Experts of a small language model: a variant of SOAP for the experts, 312M tokens.
Below are experts of layer 10 (counted from 0) of a mixture-of-experts language model. Rows are named router (the router's row for the expert) and show model dimensions 0-191. Each number is 500 + 40 x the weight over its row's rms, rounded and kept within 0 to 999. Numbers have three digits each.
After each expert's rows: "comes before" lists some tokens at least twice as common just after its tokens as in all text; "gets" lists some tokens that make up at least twice as much of what it gets as of all text. This comes from a sample of Wikipedia text that the model never trained on. Tokens count by the router's weight.

# expert 30
router:489576534552546456512470423554505518450532534515500488521507497484536525567475458553505485493571452527513496476478493534495483494467488498525537529557425567377537448506542524496500524486439542513421503470488500451453481471386520485553573545520515514508528552552517461464547485544500470473520453493429567472504506521466481565465530556485418443511499544445517518538476558546489533524483571479546508490479559549575453519493506524494559399519505450478543485546498540522500519547501493516485433432602557517494475535465486485480498476469451452558463462511486548408528510506445459514
comes before: " ", " the", " a", " his", " January", " August"
gets: " in", " |", " on", " of", " to", " In"

# expert 60
router:483541530577587533545468422490497541499492496492483511483550495470484472565517494496485488450488517573511555465503496490481448504478534539549574542466460576475464431520586497510427526479419468527484601489497538468475435469429520532538464482544519454525496475567527479428522545515444470485474566526463494457441466528476494490480512511512492470480526551481542492589529493546474445523451567555483480464494523526590517556450462484553515501522489521448528435505454520448497468546478519508468491520486626520516474512424486429490463509490472448602484472498400561477519522495501487478
comes before: "-", "==", "0", "The", "===", "="
gets: "\n", ".\n\n", " a", "\n\n", "2", "=="

# expert 56
router:536514544518535524451530452518533528541509453448449505547534552492510486530529413527490507455602489476521501509516476442494522484443581592494503531452499538349524487496548499501435525524474503525532492497487466479474514455521512469488464580578480505449563554465520470420480503439538476441496573497428556389515531541513486484437517561481508498457554583471516504543438516477521543521495517552513471466555449517527504481473485531509535452575462448435535417499473461506487559480480522522517512459521499498524486520507507515484530470556476439565511475498445505498443535421531550460
comes before: ":", "-", " The", " He", " In", " It"
gets: ".", "\n", "==", ":", ".\n\n", ".\n"

# expert 71
router:496535593529533516540497561520543529437516479432458494488552510515493413532561453510495539488507554448531507494456502530530489414441569569456510516489494569447549433475520521524467493466471466476475597443502481468492487485480554501593523495529550452491594584556491474424527548488504433465551507515541576450440448558487504499507563529438459505509526526471420528589462491572475497510521492551536493450565518535587437502494457503468548483521522503471465487504502486463512461534531492487493475461498506571551457568489434488518473486509470443540470493481456532489504538456470502474
comes before: " The", "==", "|", "The", " He", " In"
gets: ".", ".\n\n", " |\n", " \"", "\n\n", ","

# expert 52
router:579569517452530473561463506488480543439462497492469563532578453502471454590454484509470499489576544492501521438497542510523525504457551529489570542550468557459522479456496496510486497452411498498477545502497453478454430516467483526527562565469485569458518500484547509466520478487482475489542549518488546423471442566436416473488588601476444460447520495480493509484477521494525447573445573479531527519552494557540488532504464521471510460508525499485486524584491563487471483546514526531497425458479519559491483513432483454491479510528479479572437541472479527514514586526511405499
comes before: "0", "9", " been", "8", " years", " a"
gets: " the", "2", "3", " in", "5", "0"

# expert 87
router:536489510519557506534544527526489527496518491498432475460529452421517441569519461560538486459511505505478521493514531523461523419431528505564532506537516478473511436445545507482481506485468508544500569425505467454521457473430489494502596564449588525468552536499524503506503467541517502458525513518495496447431479575417458535473494508424473474441506502471518555526437444515488464598476512499421530473550520474500448538459460518473475465590494437452485412556508544524462454575457493479494477410561501573483533524489483436475487517501447441550458496506523524432531550507509488470
comes before: " the", " to", " a", " his", " that", " him"
gets: " of", "ed", "ing", " with", " to", " by"

# expert 100
router:474586475514571465472457542465486505486564554498464509528521538481513470485536433491520448421493541549577505493499476470478488517468540541576588547423506536480473475499510551590436478412462444520445515514457466491481504447497525440543519557506581517492491495483526545452478528471468495486528503486447486464499551567487495496472562513455513446480575511478468497537443498497513530507486571556464516448518540510585512577478452539478512515537399477433485526483541482454507494618506456552510471513502497513472471514489411508484516534496447555507454484387481558467482506468439498476
comes before: " |", " ", "|", ":", " also", " -"
gets: " |", " ", " was", "|", " is", ";"

# expert 57
router:517490508494554583499463491475462602449540547534461498515544458500486517515528486506535472442527495537541531448545514539452494468506576525492525521463451545445505469485573513564447558474508516540485554486497503414462527481524539465583488554561517456405483555496562439480522496541521507491566515513515494497476448552443442495496564519429475429450546508512409462554414510525501471536470519550530504484465509531539548550528419471567455501554523494472449482518490535420488476511536486515493493497527476502471508597534449525488453561515513431539453528479472579463515566544476459529
comes before: " of", ",", " and", ".", " in", " are"
gets: "s", "es", "ers", "S", "ies", " are"

# expert 126
router:578528523492541486596481473512504482453493503503550534465586454423486451567506421489464444503549510592547561456543538474530463512461517548497566486512454543442505524537502563512486511413508480450459582501531493517429468521468577509588495495518492523449529537499575560474519480485475525508514525506479509483505495555479456549482542525443477455491531548459438451549449546466443470546451545496534551539504502491508446512527449503510499526555476482429494471546480518519526437541468556510527469441553553502488510499509451478563453540515456504554441449485394529465480523498460565466
comes before: "9", "0", "8", "7", "6", "5"
gets: "1", "2", "9", "0", "3", "8"

# expert 55
router:554514500553529497479453530484537538402493521488438514480560539489466487538500446525492453471566498496548561495497490492493473480467508506508539501524457517510469406431611591523457496489466483538507535522512497480478490531447505483561528526542518541495562503511514426449494521521482417491508498465469523418440482495499417495444575544458425478499485528452462530529461525600386547528443507481473541545483486529575517506538456503521492486531444468472471489498531557471535457590539453508418514494551525513511459560504490413461482494503499458546460508533540580459560538488554518520
comes before: " in", " to", "-", " by", " on", " ("
gets: " in", " is", ",", "\n", " was", ")"

# expert 38
router:549518527480510484519473511482529538492530516418463534483503514508465455548501423562543509453517484473561509508572510541461422490482487506587549614426431488470590482494510463533442489499407463565473555503472530509535455478505561443505548514534473474494518514562506493451530518550491450483500450454489497370498465554490439521461505502404465494437484482480467483489416471488523555536547544470521485478505512478585524512494406509551575439483486479425529461503444526534530518510523553504514490462548525506475482503496417514535467508526451443541493533492484538469522508427461514480
comes before: "1", "2", "3", "4", "5", "6"
gets: " ", " (", "–", "\n", " \"", "′"

# expert 23
router:552589495496496481481437523501491508466479452483506507561547516499438559504496434459481508485519465428579487446501480469459440449497509563589526516468492503488520503498538528539502532516514510543465554435491506508496534500486553549497530556507495486501520538546527470431528490489415461414518547555479540396473500578524421504473530488459422487547501533492524577467492468514525544555464541539532467515499548527579469555520512469454539401585503509466487421551506519420455538574502531470459483492515507508494484507431490489461502557502474458541511465477491555507523579430499430437
comes before: " ", "|", " •", " Born", " Total", " The"
gets: " |", "-", "|", "==", ".", "==="

# expert 99
router:542525516526547526499504433493472556433534518459469505526495540522487504500434487536447494491542424488516541494509442473529490517471557577542508527544435565436570470396569516515471510495483448496490512435496444532460497494505555526545533554493562545457493542539446508485452504477504404486549547476465593388464527524487504543491518579427450540520516520423455536505492475458518504487496491530499510492532521530530527538469399515532522467515404496416545438523527525532438513500484491508498495462566490476478460587521508474510541473500479465582447564523493512426486520474482490552
comes before: ":", " ", "–", " |", ")", ")\n"
gets: "0", ":", "5", "8", "6", "4"

# expert 4
router:521495521488525494559503467501523534425516509510473519536554484484442518575445449500480521506560534552511532505558545483510492423479493527459522581491494528464491468520511505592511487484496518557391538508457531493499438503454592452540501555532510492493551497549504501468536535552494471472490464482440524438466461505465423494497511516441377474551568534402520583492417501485430503550493549517529448563524538486621538511452421477528478461495464501471565491531540534500449535572489492484495421447530535498485493538485479491462495503510426458514449474485468542501470540476479492470
comes before: " ", "-", "|", "born", " —", " JPL"
gets: " |", " (", "|", "\n", ";", " |\n"

# expert 63
router:638558487474517472523479458502462556444537483484485559518512468439505477572525460516461490493499545502590535483511554543444449500442481531474554551503470543391486505505530526454445524481464492539468527445536502444493526541477510502521569553533501491467514538532554493439489542493532527461501530520519533429513466559482467550457580555507460511443468569500399493490413501487525477532463568535495485518566508530563430583495450531520572467515505484455482481574441476461509500558529487481526493442534512564478486517507499501471473523531469486534448539475471564498487557488418538458
comes before: "9", "0", "8", ".", "7", "6"
gets: "1", "2", "0", "9", "3", "4"

# expert 114
router:529561518473519511516520480569515510500509526473497502548549458505523513510496487495437492427596453536467508493562500462515523513444487559569521582479507560468541503480515519511454519414431454481472539462459453431498484466403485493480496532482506468501503535493528534499475481453435493492554565506456546424540534593539520475473513551468490390405583535473458493485454478549530527530484519558504532497570485499608518547471451455478554424546428505451525476510490497552539504573464526545465475453508483485542458516506446525485550487525536474553476539481475548485524500466422540457
comes before: "0", ":", "9", "==\n", "\n", "==\n\n"
gets: "2", "1", "0", "9", " |\n\n", "==="

# expert 17
router:529542486511513485515521502474524547450476504527387491482535441527485502549505430494434485480551494531564536491507499516512433407381545587526558559519484565482553474459637538527463567480484462548483516455494481486481523489473549504493522544500485447441558523505518535485479518499467500420540511468509525498485518517538487521500502549463486457477508510489408532467523592460506554484499528492510478502546523583504482597511416553585494494477495458446512485467523511471524457530499471518475516431534541483485457546501525522589509538466465497577412481500484551494487537486487458437
comes before: ";", ".", ")", "–", " (", "′"
gets: "0", "8", "5", "3", "6", "1"

# expert 40
router:536532490539507460476443533469470557517471467511493506577551517518478505502479477446463445495524493498583546459515490536476531461486524573569504561407482487459522476546509516531525478507498539546485558468525471483494537545491556433504492566527525469487529548508543508492553506512478501438539518566429542401481510564542491491478549479429456422521524550501534537458452475549494542518470556543511519485538507584547460576470470497522487449624496546446458424582520501460450520499475509471459474444494498487501428455447502511454487547508412504506498438450466544496506553410517444482
comes before: " ", " —", " W", " L", " +", " Total"
gets: " |", "|", "-", ";", "==", ":"

# expert 120
router:491554499457519505586483509487507569416501522473513594482501467401508540495461445521484427508572458552529533468564462503535468447475489502505500522480499540418538437442501505490517489497474494487469555522491510478488526487460478549551506500490476491458524543516543389425558493493448424467542537530522541460456485572492422540476537564472525484545522541511451505577424550525536493547477559496432474441483609547562520522497416522484497486550525477443463453496473505486528467524515465507427484515501493541506504502461513477486532487521476480584449464458506494443530543428442538471
comes before: "9", "1", "2", "0", ",", "8"
gets: "1", "0", "9", "2", "8", "f"

# expert 31
router:564484512550523473527515515502511501499476480521489527521526479476459548565540508561488473552509486533524517469547554516440428410520520563553541493519456489431528485491586504431527523453490464519457481481467499433486465458517573541569503541523557525443481555591520521424548507546507455489452526484481548426495534516506448470496554529510470451504499584480510567480469552534464504631462539545456573519494548521525483521452475508509529417536517483459438487549484480536546455549500509515404477512547505504506397580448459472522475472468437498544478513459479551487525539475485494505
comes before: " the", " a", " his", " their", " this", " Country"
gets: " in", "-", " of", " at", " on", " In"

# expert 90
router:548521521545575498550517502524486507477520508485453549542494425485501503599509463524544483467499529544559506512519484520520491505484566545582575500493454505498527483469586515487473519493495442510444494449441462436478496458440579482485546565544569436455518587541488517402502531523468477479478555494420529453441494552537481480467536527449443477542526512498476511548435495540455493540427508500516553537479581524535487517490469559504529409555446453484499448532439492514510485581537524513539486439540514523454453492461509508527491501527512510567460539405460569440535519458496464520
comes before: " the", " a", " his", " an", " their", " its"
gets: " in", " of", " to", " for", " at", " with"

# expert 119
router:538546566486517487525519519520463514490521575454520507512552467440447446569515520572503447436542473525523512451552452455493431499501557549533539569422515533462601519474523493553510540458478450482529541491509493512495490451477520453514474491505525430474576538521547476429456440476471469427549459468442511449488481513454467492460478537503494451490564594486477515511495565466542543540491551529446441481508554524572539556475477527527582479518528534447436506530465528454539471514451499517427540501535532522538557556471523544525535556480507465517441558422460504429538531490469525511
comes before: "2", "1", " |", ":", "5", "6"
gets: " ", " F", " and", " f", "-", " of"

# expert 18
router:562542474567533478476446463475501548487465528494509555518544493509439521536541500541517461545543509502513536411518517452460445488476492521539525478482501527482508373480576488571495590500507517523487501433510454528496489506493573504533552521510519528447538503551513456418506510480546449473515562468510578405447517578504466602459525540487431490546474542455454511546475487520480539536505488480444483492495579528531515566482470460494554459497477531456523443590454554515406491520501432478487497518523476518501501556480490459487512574507501515570471441511500577420520517449485459529
comes before: ",", " |", ".", "-", "–", " and"
gets: ",", "6", "5", "4", "8", "0"

# expert 53
router:547528474476532480503477485476515546383475481531455484491519449540466491516497459520467464540473482505542554456492560469460468414481602520506522512483443593418508495462497547484518561444492476537436584431472487513488523530452507504516496568435519549492468560551526454482514496514461425459553592483461532455456440550483477552483539510469487432533497526420473490490501474509501522589501562535510575551479564541608483560495484524551579415543503528427494477555494506507493466550446513518497488467532493545506502496453539490449492505515498485559435471522518506507489523488488461465
comes before: "9", "1", "8", "0", "7", "6"
gets: "9", "0", "1", "8", "5", "7"

# expert 7
router:503546543563550519564466510485534509463463523484508527481523480491462496533508462555446485519497494521520522498564562493447480431450495561571577548452462455416541458499612511503447501480508505565512586487475544489508478457452505427502532542557488484485475502559472463423543518560503450467574470479453495380528425540527463535440500472426456479491507545456468495494450529517475533508522540516538499515556533464542544529502442465503530452544500509495511478551443542457471459513500475537479458487514521498469452463516464525565425542503423478550444554485424588474506493450469505520
comes before: "-", "|", "==", "The", "===", " as"
gets: "\n", " (", " |\n", ".\n\n", ")\n", "\n\n"

# expert 59
router:571496522493485479516511443499463566436491523461470542545537431487521515518451495499513476488513561521514510432479517466504549459339526497527604511475501519489504469469551521491425556501474530525516598462512483520470465494434521507526537523543535527473506547520551463471518479504486530469547463550528513425511430575481466502443526557523483544525461577433417499523436554484489526530447581475466533546536510572569511584483489564497549448533515506423541454519551480428527465558445531509490472516481506545488473506493526428458495543510503501545504482466522523522512558515475528444
comes before: " |", "0", "5", "8", ".", "7"
gets: "0", "9", "1", "5", "3", "2"

# expert 58
router:505530523515536514506484485478502509441482459469447488481536466514508455531557506495456526452513508568471519527494489472505427435476489558539533525488496535457560485534555505463492551423447453489468624507460503454445461450486542469551485553514487520472545582567532473434510502468458428451524595486450482423432506522500459522486556511437469466498513561487512513548494462574493523551479580499457515510577488542573513572486400503545488499509424486445515438489449524509487465543456524555538481478469564544541461499525500490531514539437470462567486432523457536506571490498527457475
comes before: "-", "|", "==", "===", "The", "="
gets: "\n", ".\n\n", " |\n", "\n\n", "==", "."

# expert 104
router:545500491541542530472492496452462508521502522491486446515585423491464510539532480488504487470588550510545566433540504473474459476434570543557551510526456496421454462488517496517499527478472486512420538459491513471450514522480556534592497525494505496418477543552502486453557526547537516498538496488540528447454436541433490544484551540465467403452515511481451467572460505554500470550466574484498471472526558506559502489497474547544455482549498479483458456560452471461500499529475455492509452498533477497551487585499417536464499576478386472529459537493540564431535527513432504474
comes before: " of", ",", " and", " in", ".", " to"
gets: "s", "es", "ers", "ation", "ations", "ions"

# expert 67
router:556485581481583521590500476480457552500533491496461492495539421477516489525544502508490545494552466517572567484538483464480476476483525545528541580444489504477554378495537531497514551493496472556450557471530453523476492435491540436520534538476503532466497512548512425486524492495521508506551437534510553454447459575491472482442568548507437443487538538477444486534455550530492497553470531508488526489523520538587484540478457559508536491535429456500458465539560534455493490519512471551418519423528551529484450601447501527473477509545438466523438503489490516511479540452414493493
comes before: " ", " \"", " The", " N", " S", " P"
gets: " |", ":", "|", "-", ";", " as"

# expert 96
router:494526516590567502489509509503490532436455471486389490533484470478511548492435454496434448527483550422481538538526514452475542486469553542582515517495437527487480430486533538570503512455474445522490552461485478485468542511530536486530531564480492508403547529551514545467482415455504414492490528489523545383504525555489488501449570573489485502537511523484442544485500480499517571524471504539557491547548538465566508549467384520569535488549454478455562478463516512541482487523534488510538477450523511502428494537506457470462545565579453486538474508480494541455466495468490515506
comes before: " ", " |", "-", " (", "\n", "3"
gets: " |", "–", "0", "3", "7", "\n"

# expert 91
router:516515560482550457549505497530506547489572566500469528538541467411438439536505483467512535516510488482516494502569471497466505514447568547559529521470445560452508484515517509478467501486476503536493551473486477423467516495457505466527502615523513467420517521501496462472554469550462466524577504532531501451433410500456433504455543444483487442514522494486484465555408530456428479548457566525505500471502573554529446499486489580449448511568449461501548477518457509450479526580496475509503451479473577523537484559497430480534578528545492483503440481498425515436558536492510530485
comes before: " the", " of", " a", " to", " in", " that"
gets: " of", "ing", " the", " that", " for", " more"

# expert 26
router:511466514456516461503489518560533550495482517462475531485515456461463500551495460535528496436551539553511527431465479461493441516436574532518548638495434519512596505486515537516475491447441486566465535504517470495515525417511584456501548501538510482474536600544521512499482492524494535493484504451495542370496551521518510484455570490427514477426546551502433496543421527471520502547474555517506553507489548438563454506471455507505606452522473510398511463496504467509540486512480502506448493453497529516531490509485483543456509554509524508518530482456422563437477544507499466485
comes before: "1", "2", "3", "4", "5", "6"
gets: " ", "1", "2", "9", "3", "–"

# expert 89
router:540537520505494516549513514500450593468511513519454579529524466487506522566489391491491514460566502496512531448513507494507465446453552524531551535482516561460505438496516545510436550483500507533487520442524495510476514535401608509564491573563489548512507508536542488430594441562504493465541519518542516472435432540496428514497583566415418468452506525445434528522458565525517505573535514520473514500508500487497485536474425511506530465489461441484503397559474592485507544508503497498522483475556509479485511535479505462491532484537430441550494505467514486482557538500478500468
comes before: ",", " and", "9", " (", "'s", " in"
gets: "s", "ers", "9", "es", " University", "ton"

# expert 103
router:525535560538574480497468509500541534491568513501469504495546450453501450497520444518500492498515448530549511514512548502507427440478552519561521488495481567437529447496586524555532493470457493513512642482513442520469511482490499470582535560576492501426535605479529484463563536504503505478577514498478521468423447537448444581512477492447503447500494502449452527510486528495470500524465524506515489506481515488550482521449434499514572488500463428468469464545462597455517485586531460499506487478484466510525496551490509440430577545485425502548488531542456564483477506415510504520
comes before: " the", " he", " that", ",", " The", " it"
gets: ",", " that", ".", ".\n\n", " which", " and"

# expert 106
router:527523531569537474499469504474520554517544549459539529473499479405550433518538461496534480470509553508571608448510495530463499480503553524530537559496432531486501443502544476527446506466416468492491612493504471505484460470468543488540517479485524510425494510565570488458532577551507480499588496489485512459467471597447486535497579482472478458461514522435488524544476545552430482550484507552508467484532575587515456507482475542497531500557511437503474462549505522460505490554491452514490464443475531502491467537488499501482443564464507482540486489438478596415496515433426485480
comes before: " the", " and", " he", " The", " it", " which"
gets: ",", " and", ".", " that", "),", " which"

# expert 116
router:535480496450471504464503500498523517451463505535526522564584527501461509536470488465427543526531512528584546494482525535546449461463494549468532487440435531430548474501565498518475533413523532504462573449546515514469461488477530451510566542472542490484573559500527460448569542506504516436520473567494553444471521574459444516508553487471468407529520584501476509467460504471524526595435596516458452532523511509544536615527515528483546438599530534414484464519496474486493540540499495479459514446494536567464459507468507534474474494487502485525524505494528528497457542455477446509
comes before: ".", "–", "9", "|", "8", " |\n"
gets: "-", " |", "|", "1", "==", "2"

# expert 127
router:535489525538545516547514493500488578422545515464456466487521482436530470489526450519557488457516490525505523485594533508517483388503539518525535574464473487467492498501533554511482530486509492547465526482443394441448457426464548558502493583520509477468558559535579518444503464508463493491485474540510507499523454532503512496468514576506482454530546548491441559561452482480402539559484525513584523515496513557523555553439491489516493429540490418491507496527424559517551494583553479516445410459526534518519466488527455502542529459469500549541452481466453552484469498484487444527
comes before: " the", " a", " his", " its", " their", " this"
gets: " of", " for", " in", " to", " by", " at"

# expert 85
router:559521535532508460520480476535553514507464521487480504504516529485445476553505501496490516513553426528497482411616531490451521483504466503579509542407525515446562427534509517538474494458510432542529490486523485466508485451482564459541531488483469492490483506571474458420454524551438486443535485513455512404508513569544510462400490519460475456463559527475484455552462531568461539513505481524562576510567519506590497596478497507521529452534445501458499482524450483489479536534495469533455501499536523524534464545469440509497520546492462450562495548418456520489575483481417543449
comes before: "-", "|", "==\n", "==", "==\n\n", " ==\n"
gets: " (", "\n", " |\n", "-", ".\n\n", "|"

# expert 78
router:514478552486544447487491436506483602510498499469518485528556455481523465528510517453479486507487475530524504527580506540447481504505487563492562505489533509482519490524496504523478527449504486517438513485541521499512486481465571458611561582523470438502531505585579493485529486556527446498591434495521478425528449557398440531435522558508519461498543499474478529518483467507479480532444588553458475455495555527530505533450478558543486455582509398455502451519460490455524461512516464498441500507531516532567520472456504473474443485461460504570447484415472490420567540503467461503
comes before: "1", "2", " of", "ing", " States", "ed"
gets: " ", "==", " World", " National", " American", " United"

# expert 0
router:562515553459565505521483517567487499504490497490494465477579405447481462576475513532518474425513520545534563512568540507414477455500492520539539549452448535413486489448540519539463514471512470535429598449588459445496539519514527430509529518516556502432505526514517478492522501483457488474521501498491509427481447494490522526504587527423513480509528511445468520526422521452490466611465528545479507487472592535520477542469442513509527430530433522489451475554512537487462460573441537533433478474491509528515499557455480492465490480508403497504452543478470532467491510451480531526
comes before: "1", "2", " the", " \"", " that", " to"
gets: " ", "-", " with", "|", " that", "ed"